python train.py --num_hidden_layers=10 --hidden_size=160 --moe_layers=[0, 1, 2, 3, 4, 5, 6, 7, 8, 9] --router_score="sigmoid" --normalize_top_k=true --tie_word_embeddings=false --init="normal" --init_std_down=0.0617 --learning_rate=0.0074 --lr_head=0.00903 --warmup_steps=200
Below are experts of layer 4 (counted from 0) of a mixture-of-experts language model. Rows are named router (the router's row for the expert) and show model dimensions 0-159. Each number is 200 + 20 x the weight over its row's rms, rounded and kept within 0 to 999.
After each expert's rows: "gets" lists some tokens that make up at least twice as much of what it gets as of all text; "comes after" lists some tokens at least twice as common just before its tokens as in all text. This comes from a sample of Wikipedia text that the model never trained on. Tokens count by the router's weight.

# expert 76
router,179,165,209,207,174,190,195,154,228,210,197,192,247,223,192,187,185,217,156,183,180,157,195,192,182,181,204,202,212,213,200,213,172,207,178,168,197,188,212,208,193,208,172,199,171,228,221,178,190,214,207,216,196,232,182,207,231,227,212,187,220,220,221,210,219,204,166,220,179,192,174,187,226,224,196,209,197,188,183,208,193,222,201,206,190,178,191,214,169,186,201,183,208,184,169,227,211,202,192,209,192,266,225,223,208,183,200,203,221,180,206,221,167,211,207,181,197,183,176,222,194,176,241,208,196,178,208,209,185,233,221,208,198,209,224,200,198,190,175,209,196,186,178,159,250,200,261,211,184,198,184,171,203,199,196,212,196,200,189,189
gets: "|", " and", " which", " such", " it", " this"
comes after: "\n", "-", "  ", "19", " place", " 18"

# expert 96
router,194,199,196,227,195,161,166,201,216,229,213,215,187,184,197,186,210,222,176,216,210,169,189,179,193,211,242,202,202,183,226,225,201,209,185,171,196,230,200,204,244,204,174,166,189,211,223,167,213,190,184,202,193,207,190,189,202,218,182,228,210,173,198,228,216,231,197,194,183,174,201,193,208,192,209,176,178,212,199,198,231,204,196,211,178,188,179,226,181,194,186,187,201,215,191,183,207,161,228,214,221,203,217,214,217,241,201,199,162,209,218,192,161,201,190,167,178,174,202,198,228,192,202,237,211,198,197,205,212,201,176,182,194,214,201,181,204,228,165,179,245,222,189,184,256,165,190,211,198,197,240,199,164,184,218,201,176,234,231,226
gets: " 0", "0", " 2", " 1", " 3", "000"
comes after: " |", ";", ",", "–", " p", " a"

# expert 50
router,180,200,187,217,192,197,199,200,218,203,194,198,227,195,193,200,217,194,168,176,192,204,191,176,195,198,212,214,209,201,212,242,208,187,200,217,152,214,203,220,218,206,178,198,182,243,205,209,179,165,193,203,224,180,222,205,222,216,181,202,223,171,248,204,200,189,182,216,228,175,188,208,237,220,214,148,208,198,188,187,210,186,210,192,217,180,228,227,180,186,206,175,213,199,153,205,205,176,244,197,205,202,182,195,218,197,195,209,197,203,247,181,186,206,210,167,226,169,209,195,182,165,213,179,190,187,230,226,223,202,167,237,189,188,187,210,213,176,170,203,202,168,181,192,197,214,209,214,198,182,225,213,233,236,181,154,177,191,183,242
gets: "\n", "-", "\n\n", " /", "–", " birth"
comes after: ")", " |", "-", "|", " information", " also"

# expert 42
router,201,199,206,201,185,187,184,205,218,188,204,171,244,183,232,202,235,186,195,208,194,178,197,147,203,208,218,179,228,194,214,237,187,214,186,203,211,189,212,190,267,184,185,200,202,207,199,169,216,196,187,187,214,243,199,198,199,211,200,192,183,140,205,218,215,210,225,225,208,165,202,204,239,206,223,189,195,174,204,187,201,210,229,181,211,168,191,210,167,196,189,160,190,193,187,223,182,207,208,176,205,168,197,180,229,200,212,201,173,195,237,201,176,204,213,176,208,180,210,239,214,172,188,199,210,220,223,242,205,194,204,210,186,209,172,201,214,236,180,195,201,175,205,181,234,185,232,195,192,158,216,167,192,205,212,209,208,227,215,201
gets: "\n", "\n\n", "  ", " co", " ex", " non"
comes after: ".", " |", "=", "|", ")", "\""

# expert 119
router,188,187,200,197,206,182,208,217,214,207,190,189,212,210,202,197,208,223,167,188,184,181,219,168,199,186,206,227,233,185,214,212,211,206,176,198,212,208,179,192,206,176,207,216,204,193,236,196,154,194,217,205,186,209,214,181,223,215,198,197,177,203,229,187,214,201,216,231,223,160,171,238,209,259,216,178,177,175,163,168,219,251,176,199,188,182,199,250,152,190,181,201,194,165,160,209,212,198,200,210,185,223,200,233,197,217,196,198,200,205,188,213,174,189,215,194,220,228,197,180,180,174,193,215,197,193,201,235,230,208,204,198,240,202,190,187,161,199,175,206,215,179,166,168,221,175,222,208,204,188,213,215,219,212,159,193,205,190,199,207
gets: " the", " his", " The", "s", " her", " a"
comes after: "'", " of", " in", ".", " on", " at"

# expert 43
router,214,219,179,202,208,186,181,204,215,242,183,176,220,189,185,239,175,223,196,180,188,151,214,184,159,205,202,189,210,190,198,203,192,205,214,186,218,219,214,200,233,181,188,179,208,214,220,166,191,191,207,178,194,206,183,164,208,186,200,216,200,205,205,191,229,191,229,190,189,186,201,198,178,198,238,171,160,218,183,156,213,222,210,184,212,208,193,231,191,167,165,207,208,193,208,186,193,178,245,198,205,188,207,229,192,225,207,227,199,192,225,212,196,201,184,195,206,193,213,216,199,204,239,240,211,220,194,189,186,247,177,208,240,217,197,166,212,209,189,169,184,232,205,183,199,207,215,222,199,163,228,229,205,192,154,204,190,252,201,209
gets: " N", " S", " H", " B", " D", " L"
comes after: " |", ":", " (", "M", ";", " V"

# expert 4
router,190,198,186,196,177,217,202,212,211,231,191,189,239,198,195,180,185,218,186,199,188,208,211,175,200,166,201,211,221,181,204,204,187,198,231,183,180,205,198,177,226,199,189,201,195,206,208,192,178,208,207,201,228,246,202,186,237,193,199,176,204,198,207,189,225,181,200,203,205,186,225,235,197,234,224,201,202,210,171,229,220,207,212,176,219,182,230,226,162,176,172,181,212,191,169,200,182,203,204,187,166,188,195,174,179,179,228,200,205,173,240,200,153,150,191,152,197,200,203,189,204,206,217,209,164,209,237,217,197,226,176,222,180,187,175,228,200,174,207,203,209,203,209,181,262,206,240,163,223,198,209,205,197,215,215,215,184,206,161,211
gets: "-", " |", ":", "|", "\n\n", "–"
comes after: "\n", "  ", " =", "\n ", " Party", " Country"

# expert 124
router,194,224,187,203,167,236,210,221,207,196,201,155,236,215,201,192,208,225,165,234,188,183,181,200,161,237,209,197,231,192,195,205,154,201,187,175,197,218,167,227,254,184,173,200,184,209,214,202,181,187,193,180,218,200,204,180,204,199,174,223,201,187,185,200,218,175,197,194,210,194,214,191,231,217,209,162,219,221,206,173,217,207,200,176,171,203,232,206,192,192,198,197,231,222,207,206,204,186,200,154,198,224,223,178,205,216,227,198,161,191,182,188,181,201,229,190,217,199,218,215,187,191,228,176,183,193,198,199,209,190,189,203,200,183,211,211,199,163,186,199,218,196,199,185,221,168,255,178,234,215,223,219,199,209,157,226,193,174,196,228
gets: "=", ":", "N", " name", " time", " term"
comes after: "\n\n", "=", " =", " Born", "″", "°"

# expert 110
router,199,172,179,235,181,196,188,202,211,217,216,189,249,187,215,212,213,213,184,194,189,217,193,184,205,181,208,192,236,191,238,209,189,188,186,190,192,232,205,235,227,208,141,190,209,211,186,177,168,210,207,199,202,239,210,208,195,209,209,178,178,197,206,218,242,213,193,201,210,182,187,226,240,197,205,175,212,188,185,206,199,204,193,186,223,212,231,218,172,201,179,201,214,166,192,201,199,209,171,197,187,233,209,164,221,204,203,188,186,176,221,205,135,190,200,175,202,166,191,230,183,169,200,174,242,217,223,211,163,215,183,259,198,193,219,186,202,179,198,201,190,191,217,172,193,186,238,196,202,192,215,211,202,218,171,204,215,182,184,210
gets: "=", ".", " \"", "\n\n", "\"", " that"
comes after: "=", "\n\n", " =", ".", "\"", "History"

# expert 11
router,185,202,183,216,172,176,193,194,209,228,194,147,247,168,208,226,199,210,201,232,180,206,208,197,205,218,200,199,228,204,211,216,178,197,223,191,207,184,205,226,232,179,185,199,217,216,191,168,241,173,194,228,199,245,194,182,210,214,204,210,214,188,207,212,229,212,211,201,212,208,207,211,261,210,203,186,214,181,217,215,226,195,208,183,210,181,238,228,172,182,194,180,199,188,168,193,188,201,179,179,175,215,185,194,185,204,180,193,178,187,225,199,162,205,198,199,206,153,206,204,189,162,196,197,192,218,227,232,193,219,171,221,187,209,198,178,182,204,217,205,163,179,217,156,232,186,192,177,186,211,211,150,184,201,186,196,211,231,180,222
gets: "-", " (", "  ", "\n", " \"", "\n\n"
comes after: "\n", "|", "-", " /", " =", "\n "

# expert 104
router,227,189,197,196,172,195,179,152,192,213,157,188,190,185,198,234,205,200,187,191,194,187,193,180,197,173,210,225,208,199,201,197,213,198,220,164,178,209,209,208,215,197,210,191,184,201,219,182,176,207,222,229,220,256,196,195,213,208,208,199,204,172,189,210,214,182,215,201,225,213,146,237,206,226,214,206,185,196,174,182,191,231,181,182,213,202,204,226,179,196,185,185,181,201,200,230,174,210,238,181,220,220,218,209,190,195,194,204,203,234,240,221,178,167,172,165,208,151,181,223,165,186,226,205,236,201,220,212,211,223,204,221,212,206,225,208,192,173,184,205,223,229,175,197,184,208,205,165,218,166,241,212,174,212,209,205,182,211,220,214
gets: " 3", " 2", " 1", " 4", " 6", " 5"
comes after: " |", "|", ";", " /", ":", " on"

# expert 71
router,167,203,199,244,228,188,193,166,226,208,206,195,178,186,203,204,173,223,177,195,197,191,209,169,199,186,188,213,239,167,225,211,205,223,187,148,205,204,192,198,206,187,197,201,201,203,225,189,182,218,211,220,189,219,184,201,244,207,183,162,219,198,190,198,233,211,213,199,176,175,168,228,239,219,203,197,205,207,168,181,202,171,183,191,210,206,193,256,173,205,212,184,205,172,173,235,217,189,170,232,208,226,206,195,207,193,219,167,215,196,229,166,153,182,221,200,175,239,190,205,221,182,193,210,209,207,193,239,205,213,189,222,210,201,214,173,174,216,171,204,227,195,195,201,186,202,204,171,204,197,208,236,220,211,182,213,196,170,198,215
gets: " and", " was", " is", " of", " were", " also"
comes after: ",", " he", "s", " It", " it", " He"

# expert 83
router,195,198,190,205,170,191,178,227,199,208,218,210,231,190,232,204,221,216,178,206,217,184,190,180,197,187,195,219,216,196,231,218,214,179,181,174,196,223,208,207,250,201,154,173,224,218,212,175,194,209,223,180,222,197,203,211,220,225,222,187,183,189,202,244,215,200,214,226,202,189,205,200,203,226,215,175,209,188,155,223,238,237,216,176,221,167,231,203,168,179,167,201,206,176,180,197,180,201,214,196,167,226,195,217,231,219,211,209,163,194,202,215,148,209,172,178,170,175,172,205,198,157,192,186,200,196,214,195,153,229,200,234,175,222,164,217,200,214,178,194,209,212,214,190,194,194,211,196,211,185,198,184,184,191,198,186,219,204,199,197
gets: "|", ":", "\n", " |", " C", "="
comes after: "=", "\n\n", "\n", " in", " (", "s"

# expert 13
router,157,203,190,211,203,214,212,192,189,207,209,183,230,211,167,181,194,247,182,206,188,198,230,186,171,198,221,242,199,188,199,196,180,209,210,218,169,242,186,225,220,213,223,202,150,223,211,222,180,224,215,186,220,212,203,208,233,213,192,218,201,176,199,197,231,173,203,211,178,182,197,205,217,222,208,197,184,205,184,196,239,196,192,198,206,151,200,209,183,188,192,167,194,173,168,187,222,189,171,189,194,218,213,207,217,238,226,212,181,205,200,175,184,175,182,190,232,174,193,193,190,177,210,215,190,179,228,191,192,220,181,220,196,194,189,218,196,168,201,190,233,173,211,173,245,196,227,188,213,193,214,206,197,243,177,251,179,177,197,206
gets: " |", "-", "|", ":", ";", " •"
comes after: "\n", "  ", "-", " 0", "%", " —"

# expert 75
router,181,200,219,217,191,212,206,174,195,215,177,193,195,187,204,169,194,251,183,209,179,192,205,172,178,177,191,210,231,169,198,221,214,192,206,166,176,222,185,218,217,195,203,205,189,212,227,178,200,218,222,230,209,211,212,199,221,186,183,180,219,162,191,187,216,189,231,186,194,183,194,251,243,225,161,216,201,230,189,188,177,184,157,187,212,191,196,240,172,193,206,220,212,207,185,223,207,193,165,195,159,230,214,198,175,191,204,189,201,180,230,163,154,175,195,154,208,243,216,205,197,181,199,202,181,238,207,236,201,214,206,235,214,207,196,196,193,203,189,201,208,214,211,192,206,209,197,170,211,186,212,214,233,204,186,191,191,185,179,226
gets: " and", " was", " is", " of", " or", " were"
comes after: ",", "s", ")", " Location", " List", " It"

# expert 63
router,165,178,184,203,179,199,173,218,200,209,190,192,215,202,192,197,180,248,171,225,164,168,219,209,196,206,164,238,215,227,201,203,183,205,160,181,228,239,190,207,228,190,188,187,174,210,193,174,192,204,195,200,219,196,168,194,226,251,192,212,211,169,226,229,210,196,180,188,203,185,207,235,191,209,173,174,167,167,200,207,246,228,188,173,197,190,196,222,199,212,219,191,216,200,209,184,208,172,230,235,196,216,230,250,211,217,220,210,189,205,224,178,175,167,179,184,196,195,232,188,209,177,205,196,179,188,194,221,210,218,163,217,192,204,202,211,194,197,200,198,205,205,217,170,223,205,221,185,166,191,217,166,217,192,212,210,197,202,216,218
gets: " a", "-", "ta", " as", "  ", "la"
comes after: "-", " (", " was", " as", " is", " un"

# expert 22
router,197,210,207,212,175,192,187,190,202,223,225,213,230,227,194,166,215,219,179,198,220,147,201,192,172,219,208,176,200,192,198,177,197,218,188,193,209,235,206,212,216,170,216,224,197,227,190,195,167,192,196,194,183,226,226,190,185,217,180,171,187,192,184,238,242,189,222,206,150,204,186,184,209,234,205,162,181,215,184,174,191,223,197,193,232,200,211,213,201,187,159,185,211,189,209,197,206,207,179,216,182,242,266,205,200,232,218,206,179,212,219,219,175,179,193,187,199,214,218,211,190,197,226,184,213,173,217,202,196,192,204,198,194,188,207,187,201,176,165,225,231,183,188,203,198,159,228,197,190,183,250,225,177,199,187,227,218,188,196,183
gets: " |", "|", ";", ")", " comp", " which"
comes after: "  ", " 0", " —", "%", " 1", "8"

# expert 122
router,175,192,205,212,208,196,198,203,209,203,175,168,208,204,210,151,217,233,163,203,197,173,196,172,209,190,214,230,233,210,213,196,198,216,195,168,203,219,203,202,195,166,203,213,193,214,233,171,173,190,211,188,183,239,199,175,216,212,221,180,199,194,214,193,208,191,237,230,192,198,206,237,201,250,228,200,165,220,200,184,224,183,191,173,186,195,172,244,161,178,177,184,208,208,156,257,203,187,206,207,193,207,204,211,180,218,213,228,204,161,212,205,171,187,199,184,214,213,195,194,177,212,202,209,217,178,200,217,222,204,222,196,206,165,210,183,186,181,173,215,225,209,186,157,227,180,217,201,183,203,198,217,218,182,174,214,167,216,182,204
gets: " the", " The", " a", "The", " an", " his"
comes after: " of", " in", " at", " to", " for", "'"

# expert 28
router,222,212,167,197,192,227,169,217,207,233,166,174,219,181,175,195,203,245,189,208,197,186,230,188,187,200,192,207,217,226,245,201,201,207,188,196,196,219,199,179,187,197,220,196,208,204,209,214,193,176,228,211,179,254,187,186,228,197,209,184,213,180,200,214,229,191,195,205,188,197,194,179,197,221,202,156,179,174,212,153,221,207,191,189,219,210,209,223,165,193,193,195,231,178,209,215,164,209,219,232,220,201,211,192,179,223,189,169,181,186,211,204,207,183,171,204,192,152,185,203,209,195,184,230,220,184,202,224,225,210,187,225,211,183,203,150,175,216,179,177,225,216,189,193,216,209,249,183,216,152,221,189,195,200,192,172,195,228,205,200
gets: " A", "A", " E", "S", " one", " a"
comes after: ".", " \"", "\n\n", " (", " The", " Be"

# expert 84
router,186,195,195,226,190,217,210,193,247,193,204,176,224,193,163,181,181,206,149,224,169,171,205,158,202,218,188,202,207,189,211,230,179,222,216,213,214,196,205,205,189,186,213,216,179,240,204,147,184,161,205,181,179,227,200,187,210,203,179,205,210,201,197,187,216,209,198,198,145,244,215,203,235,247,188,181,197,210,197,205,199,197,198,185,242,219,217,209,176,213,167,202,206,189,182,192,189,195,168,169,197,249,225,206,158,193,209,190,201,197,217,201,199,160,196,220,211,210,183,202,195,189,211,209,197,191,176,207,195,242,165,195,201,215,222,182,221,185,176,217,189,179,195,195,228,197,230,169,212,198,191,197,194,215,173,212,206,232,197,194
gets: "|", " |", " and", ":", ";", "s"
comes after: "\n", " Preceded", " IN", " NE", "U", " MA"

# expert 108
router,202,167,235,207,187,190,194,199,206,230,196,152,212,182,224,208,203,207,191,205,182,202,240,185,185,172,223,201,190,176,197,213,201,188,180,209,200,223,188,222,199,211,185,174,197,201,199,190,202,189,240,187,203,228,197,191,227,182,201,200,225,197,179,214,217,198,213,220,232,179,165,198,211,226,251,169,196,209,207,205,226,201,164,202,230,149,182,224,176,142,208,183,223,168,220,206,257,157,202,186,183,229,200,214,203,206,195,241,184,205,222,171,168,181,206,191,199,172,204,234,209,166,196,193,207,217,211,205,176,212,217,210,177,205,208,208,193,191,191,172,206,193,184,166,226,205,230,200,191,188,228,214,187,201,191,224,199,196,189,204
gets: "=", " \"", " the", " a", " The", " an"
comes after: "=", "\n\n", " as", " with", " on", " of"

# expert 97
router,190,171,205,202,175,187,201,214,207,206,170,175,220,218,208,197,224,215,155,194,190,205,230,179,139,190,223,235,212,181,217,225,214,167,171,198,204,213,191,188,195,203,210,216,207,199,225,215,189,216,211,222,216,220,220,209,246,221,180,187,198,174,219,212,202,198,209,217,189,221,180,230,191,237,184,169,179,216,197,189,224,210,171,209,208,194,208,249,172,157,191,163,180,191,199,218,217,203,181,208,186,210,194,202,171,208,207,200,178,225,221,185,167,194,165,177,172,218,184,208,176,172,204,219,177,187,189,238,204,217,209,196,206,220,198,199,171,185,194,214,229,201,168,166,237,204,225,214,166,176,223,195,200,196,190,215,217,226,188,193
gets: " the", " a", " The", " his", "s", " an"
comes after: " of", " in", "'", " to", " on", " with"

# expert 51
router,195,203,202,201,171,194,207,203,208,222,194,193,228,209,213,210,189,203,143,205,182,215,215,159,204,183,196,198,209,210,220,203,208,173,225,193,192,213,179,215,206,186,199,212,208,190,214,198,176,182,222,229,255,256,192,192,223,200,164,183,208,170,173,206,233,178,193,229,191,160,192,214,226,232,227,183,201,196,169,218,198,187,168,160,224,157,188,213,197,185,206,165,212,206,182,225,201,217,211,170,218,209,200,215,214,190,210,186,169,194,208,178,176,196,219,182,211,194,193,244,229,173,229,196,217,221,209,215,196,223,210,244,194,172,179,196,185,199,185,214,181,179,183,185,194,206,240,200,208,182,236,184,180,217,218,206,188,194,175,188
gets: "\n", "\n\n", "=", "  ", "Scientific", "Personal"
comes after: ".", ")", " |", "|", "-", "="

# expert 116
router,204,166,213,192,177,197,184,204,205,251,196,198,213,195,176,195,202,211,199,195,196,184,220,188,200,199,176,219,222,209,193,209,148,203,236,123,202,191,204,210,234,183,196,223,209,184,200,172,219,199,217,215,201,227,187,162,232,206,183,214,226,181,195,194,234,203,210,203,190,163,152,197,253,193,222,205,205,211,174,175,184,233,173,177,200,185,192,229,185,204,207,180,194,199,196,213,208,211,177,176,198,210,209,213,200,212,221,210,188,200,228,204,180,200,209,195,194,262,191,224,204,156,238,183,188,227,173,223,188,217,193,189,205,182,201,177,196,228,209,198,211,195,204,169,215,231,209,183,219,187,240,200,194,193,204,189,209,220,214,199
gets: ".", " made", " 3", " 2", " per", " 4"
comes after: "|", "-", " \"", " a", " (", " was"

# expert 81
router,195,177,173,209,164,197,212,185,210,183,209,200,250,203,212,231,208,198,203,232,208,164,219,194,152,210,194,204,190,192,198,190,205,195,223,185,192,196,225,261,233,184,208,196,166,206,191,168,144,173,196,196,195,242,232,189,212,202,205,202,201,189,222,227,205,200,201,185,208,222,187,213,241,224,194,200,201,211,179,191,195,229,190,199,199,188,230,201,159,178,181,202,192,215,167,194,192,170,196,196,165,215,204,194,193,215,209,221,172,209,179,213,148,194,202,179,191,207,230,205,182,174,214,188,211,204,230,215,180,231,174,224,195,187,210,214,173,189,188,227,197,188,204,178,218,202,213,178,176,210,226,236,171,198,193,202,225,226,171,211
gets: " |", ":", ";", "–", "\n ", " –"
comes after: " 1", " 2", ")", " 3", "\"", " 0"

# expert 30
router,206,192,189,216,157,213,198,198,212,220,176,206,201,173,210,221,207,233,174,200,187,195,216,186,197,180,203,197,212,202,232,204,190,221,183,127,217,219,181,206,206,185,176,181,166,236,206,174,222,204,202,185,194,227,180,187,230,189,183,176,209,159,180,207,221,211,192,200,192,164,151,205,247,223,208,216,185,206,197,178,200,204,174,191,202,191,198,239,143,198,190,195,197,197,224,255,210,199,191,219,200,235,207,214,213,210,220,183,219,195,210,209,150,187,213,185,217,239,194,207,201,189,218,230,213,222,162,220,181,225,189,210,195,200,237,195,191,203,172,192,211,209,200,172,186,189,221,197,215,185,202,212,205,213,173,198,184,192,193,203
gets: " in", " of", " on", " at", " for", " as"
comes after: ".", ",", "s", "\n\n", "ed", " such"

# expert 26
router,205,176,209,210,179,208,189,212,204,202,179,172,216,195,205,231,197,193,173,229,201,178,170,187,204,209,196,218,231,190,197,197,215,187,178,182,207,189,229,233,244,167,189,187,213,208,183,165,207,196,205,213,210,223,235,193,225,205,198,215,199,178,191,230,228,207,194,183,193,216,209,213,239,194,206,181,194,200,199,184,191,196,214,190,215,201,223,213,167,185,172,184,222,189,185,216,194,188,218,197,191,204,192,162,191,203,176,197,180,189,196,224,148,192,208,159,203,162,228,235,150,172,207,189,218,195,221,245,185,222,226,213,256,193,240,197,182,231,188,214,211,203,206,161,201,174,209,181,193,180,223,195,146,196,190,199,219,211,201,202
gets: "-", " (", ")", " p", " \"", " comp"
comes after: "-", "\n", "o", " co", "i", " a"

# expert 59
router,205,200,208,244,189,168,190,200,194,229,200,181,182,199,175,193,222,202,176,192,187,158,216,183,192,203,171,183,214,183,192,197,181,205,195,175,204,210,228,221,221,211,174,201,211,201,193,189,164,210,217,195,196,208,191,199,206,249,217,209,207,209,187,195,236,205,219,181,198,197,225,207,216,239,189,169,207,227,180,197,217,224,182,175,208,201,212,207,178,183,210,221,218,197,171,185,215,160,239,165,183,251,205,211,192,198,150,192,196,226,205,194,158,204,170,183,206,187,182,195,185,182,195,202,203,202,160,226,202,184,153,186,193,207,189,205,191,186,201,186,211,219,192,210,254,242,204,204,207,188,246,202,206,193,190,206,233,246,207,231
gets: "\"", "  ", "'", " —", " 0", "0"
comes after: " |", "–", " (", "S", "/", " −"

# expert 101
router,216,173,185,227,196,168,187,180,217,204,229,177,206,212,180,182,187,200,188,205,202,153,202,174,207,215,187,196,193,225,204,233,190,213,203,174,190,189,207,196,237,187,214,217,175,227,215,146,187,204,183,184,189,241,184,178,214,214,200,178,215,164,164,200,231,175,201,209,198,198,200,201,201,224,190,211,191,182,204,179,213,205,149,193,211,189,203,233,149,180,152,204,201,197,189,192,232,176,226,183,222,238,215,242,208,199,214,174,192,220,224,189,182,205,164,192,199,186,226,207,207,174,210,231,243,211,198,201,190,209,177,204,201,229,221,195,198,209,166,217,223,216,204,197,239,195,196,169,212,198,202,181,194,204,215,212,211,226,208,230
gets: " 0", " 1", " 2", " 3", " won", "  "
comes after: " |", ";", "|", ":", "–", " /"

# expert 98
router,201,164,215,198,224,203,196,216,220,218,202,171,194,199,203,188,230,234,193,199,206,182,208,182,210,193,213,194,226,193,206,222,199,206,202,184,216,199,184,188,206,180,227,184,197,215,225,197,204,203,223,190,204,229,183,185,235,215,180,189,198,170,193,217,206,195,212,228,203,193,204,200,182,228,210,197,198,199,190,206,230,230,196,204,248,130,176,258,168,155,178,176,215,186,196,214,202,181,203,213,193,206,197,216,182,223,211,177,183,188,217,192,180,198,157,183,182,213,185,191,179,205,172,203,223,186,200,254,185,210,217,208,195,180,190,209,185,209,186,199,192,207,207,114,233,194,215,174,168,189,222,191,188,204,220,207,208,235,183,185
gets: " the", " a", " The", " an", "The", "s"
comes after: " of", "'", " in", " as", " to", " for"

# expert 32
router,186,208,193,205,182,199,183,177,211,199,215,145,224,202,203,204,205,182,169,211,185,191,214,185,198,196,201,182,223,212,218,215,196,239,195,206,179,170,262,217,211,197,199,239,187,212,191,194,165,163,189,189,201,202,231,178,203,223,172,238,187,177,203,209,214,221,216,213,200,212,213,199,220,234,183,167,191,181,175,178,190,212,176,212,184,186,222,233,181,221,176,175,215,203,202,197,215,200,202,182,196,224,210,206,171,210,161,187,211,197,218,208,164,191,210,188,227,181,202,248,189,182,207,180,238,218,215,253,195,207,199,205,221,183,207,174,157,211,177,207,193,199,224,183,230,178,226,182,175,198,212,196,192,214,168,187,204,230,175,219
gets: "\n", "  ", "\n\n", " *", " under", "af"
comes after: " |", "|", ")", ".", "=", " We"

# expert 12
router,181,159,210,207,203,198,210,189,178,221,158,156,208,200,210,192,191,190,184,227,213,166,203,191,201,216,205,179,223,207,202,201,191,207,207,203,217,207,189,237,237,183,185,203,172,211,196,177,201,204,188,190,196,243,188,155,214,216,198,202,211,191,195,201,230,179,188,220,190,212,216,228,233,215,242,200,203,230,174,210,197,197,204,189,244,165,209,239,178,208,188,195,200,201,161,193,212,201,245,205,186,217,213,196,173,207,193,175,209,189,206,182,181,185,199,177,225,200,226,216,178,192,214,175,197,171,233,209,186,233,218,223,222,191,199,169,235,176,192,203,227,182,206,186,225,212,226,188,187,182,212,190,180,212,162,158,187,234,156,193
gets: "-", "–", " |", " -", " \"", "th"
comes after: "\n", "\n ", "–", "3", "\n   ", " 2015"

# expert 112
router,206,188,201,243,212,195,189,172,200,228,195,172,198,205,193,185,199,217,176,215,198,191,198,200,192,177,210,193,207,180,188,199,222,215,172,205,189,201,205,233,210,202,177,214,172,248,244,172,190,159,251,211,227,211,188,187,219,217,194,198,194,157,194,203,232,156,189,182,192,186,216,196,218,198,237,192,161,223,178,196,214,221,144,211,182,187,181,217,178,189,189,187,230,208,181,210,209,210,221,183,167,222,232,191,221,187,202,191,223,219,233,210,189,197,191,161,208,201,187,206,188,189,225,181,187,181,206,230,204,209,198,221,207,202,211,236,196,201,186,173,213,195,186,189,219,201,204,201,217,181,243,199,175,188,196,184,194,233,248,237
gets: "3", "1", "0", "2", "6", " 2"
comes after: " |", "-", ",", "|", ".", "–"

# expert 69
router,180,195,207,239,167,204,195,184,201,197,220,187,227,216,194,208,201,215,176,173,205,220,208,150,179,188,189,202,195,204,208,199,180,232,179,201,196,224,188,192,211,203,181,244,201,210,203,191,175,240,194,199,196,243,187,189,212,218,205,212,213,194,189,206,231,193,190,193,199,200,176,207,206,214,176,167,195,210,188,187,232,215,200,193,226,211,200,212,199,194,177,149,201,151,222,197,206,173,180,210,216,225,215,208,220,210,203,188,203,166,243,169,144,182,233,188,231,202,203,226,213,172,226,175,226,189,197,216,189,215,197,231,176,178,226,205,198,215,191,203,227,197,216,158,230,198,229,164,209,157,197,212,215,227,208,237,201,191,203,196
gets: "|", " was", " is", " were", " are", " had"
comes after: "\n", " It", " he", " it", " was", " He"